config.yaml
d_shared_expert: 320
rope_fraction: 1.0
init_std_qkv: 0.0453
Below are experts of layer 5 (counted from 0) of a mixture-of-experts language model. Rows are named gate (a neuron's input weights, with its number), up (a neuron's input weights, with its number) and show model dimensions 128-191. Each number is 200 + 30 x the weight over its row's rms, rounded and kept within 0 to 999.
Before each expert's rows: a language model's description of what the expert responds to. This comes from a sample of Wikipedia text that the model never trained on.

# expert 58
What it handles: Spaces, dashes and first letters starting entries in sports career sections, often before years, as in runner-up: 1991–92, Domestic team information.
gate0,144,202,254,188,170,261,216,188,197,139,227,232,208,224,189,192,233,182,194,196,186,201,222,183,196,162,203,147,243,171,166,217,170,163,234,232,205,249,219,170,152,220,162,199,209,209,141,244,202,203,219,200,165,225,188,169,195,198,122,212,194,226,186,187
up0,160,181,289,235,202,199,197,200,188,166,215,214,180,219,173,227,242,206,200,156,192,173,253,206,245,195,206,145,208,196,216,146,165,190,222,270,191,209,174,185,120,157,139,202,173,182,187,171,241,187,262,215,229,195,152,188,217,196,223,163,225,236,240,208
gate1,215,162,155,197,191,193,189,177,198,144,241,169,162,194,159,172,173,192,245,174,224,194,233,214,187,211,187,252,249,165,139,226,169,242,208,221,116,248,181,255,161,191,191,180,233,183,220,165,171,173,203,201,196,181,189,185,215,174,184,181,194,219,204,295
up1,195,183,168,174,163,191,228,213,196,192,224,175,152,156,205,187,193,189,219,194,198,174,233,183,201,228,196,222,273,191,159,225,216,256,296,188,134,230,166,211,193,240,226,196,215,206,173,212,155,199,203,218,229,136,221,239,164,166,209,192,189,186,190,303
gate2,132,178,248,217,189,245,211,214,205,216,203,173,168,187,248,217,235,195,197,211,209,215,184,205,195,184,216,243,206,274,168,151,215,204,144,202,283,186,172,247,205,253,167,177,195,241,174,190,214,175,222,187,168,234,186,150,190,146,171,178,194,236,187,252
up2,198,108,226,201,232,251,185,205,173,262,210,180,171,213,235,187,193,251,171,220,167,242,179,212,179,225,187,189,167,200,192,196,257,156,222,163,268,176,215,220,176,209,214,165,183,215,219,198,150,164,158,160,181,239,213,202,230,180,177,198,178,225,169,222
gate3,162,195,221,197,203,172,185,199,205,200,192,168,213,226,226,201,230,196,178,246,235,176,123,210,183,225,238,188,226,212,204,218,194,192,178,184,204,192,164,191,188,231,209,237,179,188,230,215,206,225,217,205,200,215,218,174,220,181,210,184,195,228,188,166
up3,140,197,242,187,184,171,181,165,199,196,212,180,166,227,237,139,188,191,225,250,203,193,173,253,116,176,227,175,199,176,212,217,179,246,192,175,243,222,201,209,174,192,186,172,157,231,234,205,202,170,211,196,175,213,180,187,201,216,172,176,177,222,211,216
gate4,233,225,242,234,231,201,179,211,183,194,202,244,219,229,172,208,196,193,254,199,191,170,126,213,231,228,232,181,228,221,252,188,183,168,177,181,155,188,177,210,239,213,210,199,179,162,251,245,233,182,202,117,188,232,232,136,170,204,205,203,218,199,236,176
up4,158,269,212,175,260,130,208,218,159,152,209,264,259,208,242,156,199,196,201,155,223,204,157,176,183,148,191,159,204,237,220,246,107,163,257,203,212,168,101,222,187,203,220,210,219,174,211,196,218,215,195,191,170,205,182,132,157,180,186,239,217,224,200,198
gate5,185,190,173,185,254,176,228,175,209,167,163,235,173,208,220,213,212,183,202,166,183,162,240,251,173,212,139,176,164,238,192,194,212,152,149,219,232,225,190,191,205,204,250,207,216,193,125,200,212,239,206,210,218,233,172,195,195,187,184,212,185,237,172,220
up5,196,197,144,184,210,176,192,195,177,205,132,166,233,198,194,193,218,256,184,177,175,179,208,161,221,165,169,216,158,199,237,125,160,186,173,172,265,205,194,176,169,212,170,233,214,236,231,204,227,219,235,167,98,201,205,175,243,230,259,233,136,229,181,207
gate6,154,181,166,233,194,176,201,215,161,183,186,228,208,228,196,197,255,199,231,141,183,191,223,198,203,166,243,216,214,130,197,214,281,173,188,183,184,209,214,227,174,219,188,211,231,163,227,203,251,203,162,146,209,186,212,247,245,141,185,214,178,207,188,281
up6,251,269,206,206,258,200,199,240,179,229,161,220,166,226,212,204,188,188,231,178,175,199,209,226,183,222,166,172,152,214,211,182,183,189,213,235,222,214,232,210,242,204,227,162,178,213,244,204,217,171,222,201,204,212,203,164,202,177,203,151,204,216,209,176
gate7,163,251,160,214,242,168,187,168,230,273,259,226,209,187,208,268,194,195,264,190,200,181,226,238,173,202,223,193,163,219,178,204,212,165,244,204,154,170,146,224,202,237,241,220,212,250,170,208,149,201,186,231,177,219,208,221,202,170,206,221,204,217,164,163
up7,192,186,154,195,242,158,182,186,206,152,204,232,195,154,244,226,192,215,198,209,170,191,267,191,242,198,191,229,198,231,223,182,214,173,190,175,150,224,163,199,269,156,234,247,176,159,145,190,163,214,184,214,206,196,197,205,252,253,212,161,159,223,183,213
gate8,139,223,228,220,180,176,234,207,213,168,238,113,197,256,198,196,210,202,204,200,232,152,151,230,180,189,182,200,189,191,244,173,192,159,164,204,214,270,173,195,173,212,208,178,222,205,224,137,256,220,240,197,246,251,201,171,197,210,188,235,190,235,189,210
up8,213,193,174,193,177,215,215,174,207,188,218,168,144,197,141,199,215,186,194,225,183,162,178,257,198,224,146,186,201,178,214,226,253,223,213,104,215,184,221,205,205,248,168,164,238,224,160,165,236,214,173,214,188,188,244,177,193,188,226,242,230,195,171,184
gate9,147,203,158,184,240,222,195,202,195,215,232,217,210,238,148,194,209,240,231,157,153,198,126,229,223,195,176,241,107,214,261,197,210,140,171,196,217,220,172,246,159,169,192,161,161,180,170,241,257,203,232,213,241,220,194,161,169,213,161,211,178,187,202,207
up9,188,237,164,133,198,227,196,174,200,186,219,198,251,247,198,226,242,198,215,199,218,132,211,215,238,193,243,218,176,186,221,213,196,199,185,209,236,157,213,178,254,217,170,219,165,237,229,258,237,228,198,201,177,201,118,161,222,226,162,194,195,206,184,163
gate10,203,179,193,200,199,244,187,197,235,257,127,189,205,241,186,175,247,174,167,186,212,228,199,235,208,161,246,263,262,154,205,205,250,179,156,151,157,196,148,257,154,203,180,211,231,170,171,197,211,238,196,202,222,206,231,196,193,203,219,239,208,255,248,290
up10,269,180,200,189,232,205,160,201,191,236,214,233,250,231,199,188,236,207,162,185,181,215,236,230,217,217,153,246,179,179,211,209,185,236,230,229,192,159,183,197,131,152,216,184,192,176,191,203,215,201,180,253,205,269,232,157,204,170,222,246,180,245,183,163
gate11,197,207,218,178,215,208,124,189,206,194,229,186,240,136,212,204,200,202,179,243,203,209,135,232,210,154,158,143,211,212,166,205,169,234,237,179,205,207,200,184,122,241,175,215,230,189,127,226,237,140,177,184,214,186,224,189,144,217,165,234,181,186,148,243
up11,230,146,232,187,193,216,263,188,207,250,180,219,143,244,165,149,182,226,202,205,187,209,197,193,250,180,226,237,260,218,245,149,254,216,182,195,167,199,182,190,237,181,175,162,174,161,242,162,183,216,225,162,237,220,176,190,188,216,240,219,257,148,211,183
gate12,220,214,223,216,166,140,204,230,182,201,128,229,211,215,184,194,151,185,257,204,151,205,206,207,209,245,273,216,191,188,197,209,230,181,241,212,186,220,216,226,235,202,168,170,160,203,197,216,185,182,172,199,201,208,258,252,194,145,213,202,211,182,186,197
up12,161,236,212,195,189,214,210,229,172,180,169,167,193,203,256,236,230,237,207,236,140,189,171,197,166,201,221,220,197,183,202,193,161,198,167,147,210,216,228,261,204,194,157,238,228,248,179,193,206,187,182,192,204,190,220,189,189,277,168,252,204,196,163,165
gate13,186,161,194,180,191,176,168,185,164,157,245,241,196,197,213,214,209,202,231,182,243,134,224,212,155,166,219,175,190,194,194,120,176,184,175,200,189,191,243,179,163,187,150,162,217,199,163,211,199,218,230,205,210,213,153,222,144,221,195,233,248,195,225,182
up13,199,215,193,197,148,219,189,217,204,252,117,156,179,240,230,235,189,209,192,158,194,237,194,209,163,202,184,220,188,199,215,191,192,167,152,242,183,181,204,217,202,202,190,140,177,202,228,208,146,171,187,185,235,177,195,133,128,240,229,184,218,153,193,197
gate14,206,210,175,245,143,205,148,168,214,216,172,100,182,226,166,232,189,219,205,222,220,184,184,287,154,225,231,161,216,215,184,202,220,195,185,175,158,123,217,203,153,164,223,135,188,171,227,211,211,189,188,186,193,178,199,218,218,220,184,207,218,215,172,191
up14,219,207,192,248,181,210,159,175,216,196,190,207,202,229,217,198,224,169,212,236,185,175,203,286,189,165,187,170,231,223,223,205,214,197,135,143,136,107,200,220,197,210,223,195,184,149,178,236,188,235,154,189,218,222,199,205,222,178,142,202,225,247,181,195
gate15,223,159,222,220,172,255,280,164,221,155,210,269,214,191,166,183,201,188,186,208,240,181,233,231,227,146,232,144,210,192,200,252,213,203,219,183,222,151,150,233,221,199,203,235,212,213,193,208,230,229,150,180,192,205,226,166,192,228,216,231,222,210,225,200
up15,121,191,193,196,211,197,163,214,169,264,153,181,170,180,164,207,209,203,157,224,212,194,203,181,187,198,186,258,185,172,205,194,261,217,198,233,180,252,206,179,233,206,192,164,251,195,208,186,177,206,234,167,237,181,166,180,227,208,233,168,214,163,193,245
gate16,220,236,174,134,165,189,160,158,197,239,165,215,197,199,162,241,236,202,158,240,174,212,225,208,173,291,208,168,175,162,204,201,184,177,183,249,190,252,175,209,226,204,278,223,152,183,187,225,151,162,172,220,243,174,254,279,208,220,210,195,204,177,260,211
up16,190,182,168,188,211,212,186,241,218,220,208,211,152,239,189,244,220,200,233,193,230,192,225,209,223,290,257,216,227,217,214,187,214,215,253,210,213,173,195,240,216,186,180,249,179,186,199,192,209,206,150,180,198,149,248,208,233,193,194,236,223,171,144,173
gate17,142,181,126,155,169,249,187,183,226,196,201,196,168,210,159,207,199,191,197,183,190,192,178,207,192,236,215,184,200,185,189,220,192,173,205,191,199,200,210,235,203,222,278,219,240,183,170,200,193,203,188,173,210,186,297,246,161,165,202,199,202,196,179,170
up17,215,239,168,272,231,188,179,216,204,211,251,175,205,244,185,219,208,201,257,147,217,205,197,190,150,182,181,189,222,295,191,181,230,216,230,203,222,195,173,227,223,220,205,148,233,248,180,193,238,189,179,194,190,181,184,152,211,122,222,143,209,226,176,166
gate18,194,277,210,146,188,209,253,172,183,169,143,179,194,179,223,204,200,182,177,222,196,249,189,234,219,237,211,209,169,220,156,254,166,192,250,211,243,197,245,211,197,149,216,231,175,216,207,183,249,165,168,160,209,154,252,241,129,206,210,171,175,195,265,173
up18,208,239,256,183,184,236,205,178,228,188,188,137,244,199,199,230,243,189,206,214,223,192,145,207,207,253,265,104,201,197,197,221,215,162,185,252,194,163,269,189,163,139,197,201,242,205,193,206,261,201,200,163,235,183,222,203,193,232,159,172,192,159,222,223
gate19,236,201,205,237,179,245,181,159,177,287,231,184,223,180,131,200,180,179,246,217,177,193,204,171,184,237,200,219,211,155,156,186,215,223,174,207,186,165,218,233,208,228,188,202,177,260,198,230,216,245,152,197,222,239,212,192,208,192,175,191,242,185,212,196
up19,177,188,187,177,230,148,231,227,160,223,139,213,147,180,156,167,225,215,184,198,218,216,212,160,196,230,228,225,197,198,212,267,168,202,227,252,192,246,211,195,172,191,187,205,228,202,179,218,208,171,146,192,185,170,233,270,229,155,189,197,186,235,212,217
gate20,213,184,159,209,182,156,198,198,251,195,217,140,134,197,193,197,119,203,170,134,186,220,173,189,207,228,157,198,233,225,199,197,156,189,212,213,199,189,211,190,221,217,157,201,176,238,194,186,207,151,197,178,186,217,170,197,163,241,249,250,192,223,192,206
up20,177,204,181,233,197,182,212,183,227,238,234,180,207,235,202,226,154,226,171,173,189,287,211,189,217,213,186,187,200,244,185,159,247,231,227,217,184,237,174,237,229,217,224,202,207,207,240,219,204,172,192,180,204,185,234,216,134,206,180,212,180,233,200,272
gate21,273,199,229,286,222,242,218,227,178,188,150,217,228,228,224,250,168,195,211,210,186,202,180,199,230,181,207,242,181,206,205,189,217,187,210,212,207,156,146,193,264,195,215,223,203,183,227,202,202,250,187,200,191,201,215,182,214,210,203,175,234,205,238,195
up21,153,205,234,200,168,227,178,148,201,199,175,141,198,253,259,172,212,175,218,155,206,168,233,177,155,182,254,207,179,184,210,219,221,209,197,216,199,206,155,197,196,199,178,186,173,207,205,195,208,244,174,196,183,187,176,190,230,206,161,162,240,232,188,218
gate22,204,220,211,191,259,194,211,243,180,220,166,221,180,221,176,229,178,197,265,183,195,205,201,248,226,177,172,223,208,250,181,212,204,126,247,188,261,213,186,182,181,140,199,186,186,200,198,148,215,269,212,243,211,169,150,192,125,234,214,254,226,221,228,164
up22,211,227,256,171,178,264,155,218,208,214,175,158,219,183,216,239,212,235,213,230,207,232,221,231,206,191,189,203,171,230,208,193,202,177,176,221,241,202,227,169,222,225,250,221,216,187,209,202,205,204,180,247,247,182,147,213,205,208,212,201,218,183,194,174
gate23,224,197,193,230,154,239,251,200,200,179,193,194,203,204,269,203,153,171,140,215,257,203,182,231,186,255,234,177,228,242,243,153,200,199,197,241,238,207,236,160,195,218,230,208,237,220,217,203,211,214,193,200,212,181,250,185,210,273,183,196,188,148,217,166
up23,206,236,181,174,210,205,208,240,189,199,203,193,210,236,184,174,221,224,229,219,133,203,227,166,225,219,238,203,174,195,175,269,119,161,191,224,223,197,249,213,168,108,190,225,184,238,166,220,172,173,216,228,174,214,191,203,215,199,210,169,212,202,166,210
gate24,242,138,183,201,201,221,202,185,178,209,163,185,277,228,218,219,182,220,203,191,218,209,182,153,215,206,195,238,172,158,203,205,238,189,246,231,234,188,266,231,243,180,242,230,205,244,263,210,127,182,188,235,185,165,205,184,181,167,229,132,185,132,235,224
up24,207,191,169,171,181,187,186,249,242,145,165,150,171,187,241,177,195,261,209,189,220,205,199,239,205,196,193,181,168,192,205,224,173,153,181,205,220,176,272,219,230,224,186,208,185,245,166,191,108,144,195,235,202,165,222,188,195,254,236,198,197,160,184,197
gate25,238,142,168,203,205,232,201,204,226,217,184,203,183,200,218,184,161,215,171,217,203,162,233,231,198,170,183,177,259,202,228,205,174,216,149,201,169,214,235,181,252,168,233,202,191,204,169,220,169,191,149,204,201,164,199,210,211,246,225,186,188,178,201,175
up25,221,257,242,207,194,199,152,189,176,138,227,228,241,165,128,154,256,199,205,211,171,223,168,178,195,220,228,181,194,178,148,215,186,246,240,201,236,250,207,126,180,181,186,193,203,214,227,189,157,154,245,175,194,215,154,236,191,198,191,193,193,197,214,167